{"n_layer": 9, "routed_scale": 1.0, "tie_embeddings": false, "dataset": "wikipedia_en"}
Below are experts of layer 2 (counted from 0) of a mixture-of-experts language model. Rows are named router (the router's row for the expert), gate (a neuron's input weights, with its number), up (a neuron's input weights, with its number) and show model dimensions 160-319. Each number is 128 + 32 x the weight over its row's rms, rounded and kept within 0 to 255. Numbers have three digits each.
Before each expert's rows: a language model's description of what the expert responds to. This comes from a sample of Wikipedia text that the model never trained on.

# expert 10
Opening brackets after a name or word ("Spart'a ('", " (born "), commas before dates, and relative words like which and who.
router:154143230109209157116088115159139131187130131149145081054151181134069153119099125088107109119151111147092139166127116112126156129125148088131120080144162138168105086202050132072165071145150101169095063109103088090148052147157086101076142135159162117124149102099099142145124147091149101040106103134085155065086118086142144073134089065071135136109194158093148097084119127105150140143108122131160140150164114122116080144160150089171187122185161128133131136109117109046168084139121099
gate0:121122141125094095140118118121113113111143152191111135134075149128107086103134107119153139085195167160122178127198039123127104144130140100128211140128205127091096115082066050086150101156148139087170116151098091101135098188086115137166083123108114101161109093091121136140101151159118147128105089115115114144130130144147149136200168145141188080066091135174148122104137090110086147109144198104129098132128129100168162127045084119158100170155106061182144145118166126089113120197121151
up0:160168157117122115151136125126129095110172114185095164133055111118109106144149133113206104107180171128150143139147054122154095115114168138116209142114187104099086135092111084154145082148167131097137076200146087149099147175134109128172120129107152082104108107144116085126104125072102094125108093141124147138140124152113114124233188174115199076150086117132122142129125136113065156141134170109107129114153146083186157120087064089127096122091116092192143096081125167072131116151124162
gate1:117131133148069158167154123132113079090119089125102157144180161090127171093086125106138140121137133116146120136139100138099062172138172157089135144108112044110111108119116182156140191135157103139115170129164126100071129098100066124147137085141083123148073164185115140048096115087159106150133119131121071076174117125076061112105138136125136129146121089139114146129122092110167096059123096221145210149087139146127107176115142140071151119108169105182090108130097084099129077158177132
up1:141098086164140148146142048111118096067133133183143094170186142159164096140116205028129125123115136182162145152125118062082108155109117103138138137162152117131118105160206139164188134139147130092091101142172098139198126142115186068100129084166083145135116117139098138113124118157148109076061076094103072145150040161082078118141080124127153125150184072113135157114126157114097129141158120167124158166148127097142112126092128088135093113112189132155124080146166144096088111130164156

# expert 9
Short vowel-like pieces after single capitals in names, often Asian or foreign (L-iu, L-i, L-as Vegas), plus commas and digits in tables.
router:124082134154111154132107190116159087112100099144139127126114131123102104120130177109110169155205138146164153135123121087115094181117114132126155161196158125155108127148152107104090104171165125109129090137156138145121082121115112180115147168152181109014083095154123122123085189136175122151125109159154171182084105111091062103120158151140136146083124101178141116145133089109138115111142116103162158147131107199181112116091163153151177143161163126111075139063100172156139120169118120
gate0:101112128116113094123094067094143162159164105175100114153123126109153100094099163127124148079234098113138127127174193110106158124096105102105082147134151116174116154173112126108115173093132135090150096095088142108072113174115146121154140098147083060115190099145139121140110139099157089134117078124118124167094123148141132121107160184114123121144137119131112105101154138078196075180186113143168127111083078161120112143132080056149119143130177105154120139032120153114087113121186168
up0:138135083136122121145067081102138117183153120132125111150170149100143112094117181076113168079189067074135140158183199084154106076099093191130124124167132136120110135140112109118120154146105094101102066131103128100117147094079115152116122094144113088125173140127120120135149116088149115083178069096102154091068154121124130173091145161085139151140162147152130155122110092051164117140175210094157143135089146153086151147111117071148104178098196104199113172000095127116123124103121192
gate1:160126090153200138056122160099135144129099122140146163132131104141174141106139120118123110153185125098123136113097190115172142101159108111135065127131181148121127171133136104153085121140101142143123102114126189122119139104067156112125126151189135090063127103146131160148076082097120183166139130082101137140156149148088081092095102108141109115106134071143121137165141152187139121095105157118138198153131123089151138089127091150082135116101104091135128179098133164127122077153154148
up1:143113107127120118139119086173093094142169152141123125120078172075135111070169158097096146104101128142116114129098164125103175160132115197071186102117098138172127158088119053158175116120097135113112160134130120125082208154166106133145192130136172135121134132107086126113108177105113080109153154093132127155121128105127129131168106138132153153123094137214182155116117173091103139132123113104092150110098073149098137153116110149172089170130108185105084092122101092127156073094121147

# expert 2
Periods and word-final pieces with a period that close sentences, often before a heading or a new sentence: "final's.'", "January'.'", "ed.".
router:094124149132085118158212121149156185151129120130124152152136112143183081163131100076138131132162127133130129097147126116084161086117078100089133178113140115091080156164093133198131120106139131152116082150121088123176124143143079162121106132173066176092130160090191191138111073137152134218114161118150103127141108133081134120096173086129126097151078167130133103122081120116158134080136114112179149097119168061113084147092129132092146147095146143107118180111097151088118114112094087
gate0:075115107107148156118130077157140124148100147192144098155117107110125155102081119087219166141143137159106132169133095110124086130180137153109131095121145098120131180175140119132103082125110088091155134079095103116051101115149168204193132179180105152137121130165111153076123113159067141080115156124096146162116154053222113140085164128196165115135168077071133153158116104105068126121168144071145142106061119094155148162093116081123164147151079137082145131150147117135193094143077189
up0:062118091153174142123108089167097112117080142207136133123129072152086090104097133097180132138133160129146147196145132144100128113178137172110158122127089126103131172145175082166092071119087126125101126076091143115085058141153097174202139127161146168162142121106070174097116099143029060112111173129092117131171164065195128177114158104185168100160182074127148129137096131106088148117149166132117106116088089080195121163118117106084141183147107089109173145150152107110152067141088149
gate1:135071151120083110115136135127158143105181092146114119118110067177115084153122109160182186129112168164109172096159184132130075156141148175170106086156122092151106167166142149077173118085129135074075118097089135104133160169086106131100069140156112134132121090112120088138185132138115128084138167142085121107190141093151151094114123154206124164127138136185172147102181132146122131141140167121142103145089095113153106162204139070099148145048131214112134115129115143058161130104159114
up1:139102146120113135122117155105138118130198094125170084136099127143068152160137131185160199139112158165076191094146141093114092131167118131127081102178137084163108165141108109104139101080153116093110153100116194131124180135126082142171099091155165164143150094173119097140146154150059121145104177153120112108164095114140143068118126121223114167140187119162156106136133153139141156092088135107138044180143117117179111154167169093133145121132114200109136145150092138059103114117125144

# expert 3
Double line breaks between paragraphs, list openers before quotes like ': "', and word pieces after a capital N, such as N-oss-a, N-av-ajo.
router:152101141140178091132124116135139035138129131106177055135113177115162128153095132081131157123135048146192150131159182091182081120071125138125141146170153172165171169108170149106167112161100146128219114132130075107086061088148177135096072154148152125100135141114149170206104114173153116070150126106137152094142191173054110079156116110165097153163142143147172145141160165129066104105111136123144072145127080154152145135100120169103086118098170100098138116130161155110168155064099112
gate0:109060112112163140095125194093180165081141084120120102146087144129166057092165098136141155129102157154179141081130121116112113110106121145076095149146103144116108148096123121120079136079151130137178095176144174089140134068145091127138143120159144169134088089077131165080110091096129119154137159106123102151100116126143159095136048176138112134114062046150109147150139178155087125141095140103133143126076088105130188104168145163106172147215150085103101065133143068094160071125183094
up0:148149126147168099152088196066122162120157137113121180137032140084179040111158191161088140104123103120173088059157116148175180083092173132094090130153190148150110182111138103175135115126134126135112123175159144107130115090117100146149193149201127078118103101148135160014122074147140085118140159097110116137061067138136158113202119173183047115139096104157106131091119143145080138074169122094133111140095123164109178130116111173125135185150076106092116115171120091099116124135188080
gate1:062128099108146140082168178163191109127126108109166055126131113097074105134157180138104100108160110113143124115190142115198187098149130179076134121134117103145188180136123179102128161158065077094137144162127105120124071127100173161164149102107206121122162111145128163061134160124085096114132130188116132175108134140105120149116137106115120183140166123143136073084125126106119187139161114110143139194139155125155174103143130179109057099127125100154140114143086171156143101108120128
up1:191107119082133142132120107125161138122126147114149108126106121113223068140128136195130099124138152204162124179102091170191109164176120142130117107139122161214150179062100119100158122152127134086112088108129172128113103139185146128120100128162094174151145103124095088122133089153118143159091096114130122130110076094142115116148108106102138109195154056126127152122086135104104128054052107123150105086163104139124153122109115126088125145118128134031121150058167105097153134140146123

# expert 5
Mid-word pieces and suffixes like -ing, -ary, -ive, -ful, often right after a capital A in names, such as A-per-tura, A-ut-obiography.
router:127163060117156118149179076137124126120171140130154152099110111075134117073133120210171130099113106106152130063115154086135120137199112152093128131151148199042111137146104118128112133143110058113157100126116093071188128116144134121071245140077087082172133104115084160145112140095108118100159125113127117111156145101166177153143055141119142158111121092140135091152121139166087140160109092098128185138148142108109098093103151145162162101135134118159158168158102090068123097129153085
gate1:080103134089163127080145094129140146119099145164155189067161128144156126105160177160140078075128142131110148088065144081101131111189103128109126142099140114107137129132122138125137130103167119179129120118182124141206166112163172100152173176096120102113144129120198158131067108102130195205145082178164069072069119119147075164118103151134098128137143067109143103122139058100100138137110128147098108192139195072163154077109106174149144159073108039148112155132126112130123090161130106
up1:182141095098132122086135114159098143135140117129157120157164082125148141117092051101131137154138222105096116102154139091122093122076156117128053143175061120083082089143139177168055148169123153119119133161148138082104121111055092136135131120177113110215140108137135140113189160145138101100133195130137147119136135140083162097123110205135173093187093130153150138163156123148122211121139144114127188102093110153138101132076125105163153120122137192129138101127115111112141141136159154
gate2:115110148106160127118122131123154161187123120160168161099111106096191108130127138148125014129131098112167134105120135163133122159114100089094083123097143134145086152133104123114203147108180156042175130125123143111101115134115170120105124084123144147179132131101091182153114086170101105122135148157118154081146148081062130149137122116088107057167094126093173160158079106124099113169142116107086138109150115135135149121166129156161150121154189170114131126097074108064073142120156098
up2:137120070126135135168126192154096062129130138115127122153117127125091109108167078122145145112189146108133114144081088121071161107215172126132137104101140174132140155102121160120104045140125155216126122138138137142181070135149149147117130109117120130130140129132141112153085172152162143115096136141139130053080167136167166093139089164161078174047087109167101187095131115124164073096125134148132115128151191092098132129094053128146129102100134151150146089099162098133165169110094180

# expert 8
General nouns right after "the" naming groups or things, such as family, film, team, town, government, club, story.
router:111065137122090191166088153160104164105072138134092191142148137124112091194118153093148140127095182121096142063143149159159097093169098173118113045160177086080141168102184112132122105111085132076127113130120112106126112069155133077101182089151085157064160163195129079146088134172066122183159168142102127101143113093123165173175136141150142144110103120133169114150124181124117127157138148135086114140135140155155160132091102109128171115144040104128131108153111135118115070168193103
gate0:114190171109116140156168136134129153069126119128093165125075123122111128151126053100152117121111092095166129137116086165126094124106155158141138157135133136099099144192107107106112097155146093126191120139092148146178144088138153117132069107088124039148138082085097084108101151119136145128163194158153077093151116171106145178148083052141104078105203169091062116105115161165191104181121144093153171164089167125192077174123105152119058129121117132134172138143146119151070122148067140
up0:161127109147165069135046129092134091166134134147139095183176205136169088102075113090129153150109162196136113100133116091151081118077156112167125115167120201156113072108093085090119151113138125162113121188161071154137161156181183122098119132101155168157105122153109093158135110130135067140151110129139153074098117098098142149168170100100163150079091101149170133147135119120130142178135081102099115072117075171123166106120079135176174127102149164146088182197115157100079150146088140
gate1:136089180029106132105072148148112134129107160142122135141078134176126067086142127118088064208166163043121200183126103131102067099132162173174120114105093168144143151154108101194173113090152175116127101107150150093112159087105090107133146100163098089087148092098109089108068125176149112109123127121159176091148134136134145136097118204121122088133065168112109179122112107127074098135121163152160115094170159122208086194080173110158121100123133163161105101131105147128090117107152169
up1:128081125148101150162091153135115135154071045115165153105113123113168120116176127113139103140135180076193168169151137132109123088113112162150101118118132209100092101117150064163153150138098243153137088177121186057126149183122094055116151068161112142109152112086107087116127142142100083125142150085148163098103160156149125136146072111146078089131109170127128144112124096146081150134169137132150122112104119116163094154146155095213124127180112157129134142144129168135066123106129136

# expert 14
Month names before a day number (June, September) and the "| " cell that opens a table row before a date or number.
router:168115142147110127126075075140139136178081117142116179146150172078085141124126151112137137127097102119135139177083122146086114090142130164063055178113177134159057157111156155146085103207137119149113199074079112057174110135118150124131132109132130094134062167155114190107138169148159100104093139148139088220148136202173170166148145101107177120128142166103111078140082123151151172126100163221168128100121138104172115100111177144062136083138098154098091165155095110069076107112104106
gate0:106128153171111181088162095077126137106094119177136117163124133102164190073121123158115074177137091138123143105135127109085099125090112186138109134096100086159122179137137160111108156090134132151115086120105147080153099097106123138170169089165179184120094144139045139100128120153098169105050135169077085107107094119130132138083155163120157109099194137106107210096098121099134137162142125148193097117085136155140174134150125064131156139175134220138079199096182101083105121187135106
up0:129196154151109126139188075045130116105159114145137104157105113105194174049127121160104107157136121124142125138135133109069137124039116163135169081128090101127161131127161143098090158112147149133075086143077159123137148100114102140173139140188133170141107170144074155158142161150091205081027126145077132091121125124133145107130129139157142111060147150097125147139123114131111142137103119135186170123157125148152180134148133150120152102143134200164074218154148133098103140179135142
gate1:172141130167103119164167171141079111175138170152084154140102138129197135085142137117125153117152209113114099085109145125090110125119125082093131113157139122138104120117070118095128154141064145121105096136149086120162103160113095110081153127173122116096121142097134131069102108133167041128131051077112134133092194150166150129068152123129120149138157141144092120104089122141108149197150088083143153106125124125159164109109113055171109121136113124119155107081107117178170116148127110
up1:105156124134216107175132151136117140149131090085170124119145155118120158109175150140162136135128184111148121111138089129179078131103152154149099098119047175122144102116162130159115081105189144198081089080102144122156060119094165086140124112079151170074167099139125216109177165167061159106200151131134170078135071125138120133081164141097058093138141117099127173127060116107124105060070154099116141153154104076181051103156135096113143087154081148127155152141143150110117117138168127

# expert 18
Table pipes " |", often at row ends or fused with a header's first letter (" | S", " | B"), plus semicolons and colons.
router:123142181117106072124189095123127141112136113089133154093133120115120110143123143147095109143110138166115109108094122142079149177119181118149074124092135110124136106153145109149131077169143157080143144136112077188087162174096103107102122152136092196155142088153114160185142090142121162052138132156078156130098091093115167189152129174128126182082126093097163081118099114161106143120122137175106094109133132168113117177099107050175141146121136161186132098088122054131163130198195154
gate3:141192127161141153143161136104136128175183139126129130148124074139136118098069115150118105168134120160137051128128076091108096100130084149150132062099150139127181137136114093132116119160069152183122117176118132139100117065123160144050154076094147190080210126200119119139194139062132178149129142123069097076122140116136147156127189193091115033117125164144101095145127074121108187195115112142140141062122145147126156156162145103145152145173097110202167121138127111161132123144166104
up3:118103137107118104078136092174111114054022108137160121118110152145116143154192143124122178075141112108109193135105153110164152112143146096100120186158143121117068171102130115132153103132141130085123108063145138100143131168154140105167119164147161073186075144085132103089039114187118092131123111096189158171115106151145121132123081102131150187133163113102148122129099157088166105105152138129135106178134097131119092079090135159109099105066140138063041154155171158124138111124080156
gate4:133119143108201093116170137147153126132124109095158168117167087149172159156130184128091147167090134116147177076059069070113088140134122037141108149051111096143127119117125089161111153119110173140170168104114134140082140145193111111157180090141158121129123118116089177173114156220099132081138128152158131170123060154180119104122023106124156145116098152118106083142129211166146122103114108115070132132096105137126129088215147151145134147123149112111133096146130113133172204135100179
up4:144139108131185098115185105148159118137129065096155142113139102153175165175107150136069127179094188127153189073063097067132100132136121040114097171038118066126095149127107079117093145127147144146154138118118148102081118139164121130151172068118141111126131158121071127217129148196109153092147146162124127172103069170202122136111023152128152148113132122117114087150121185167113085092130079130079161133066107154141133066173117154137151131118163141135131088153128095136169174137149123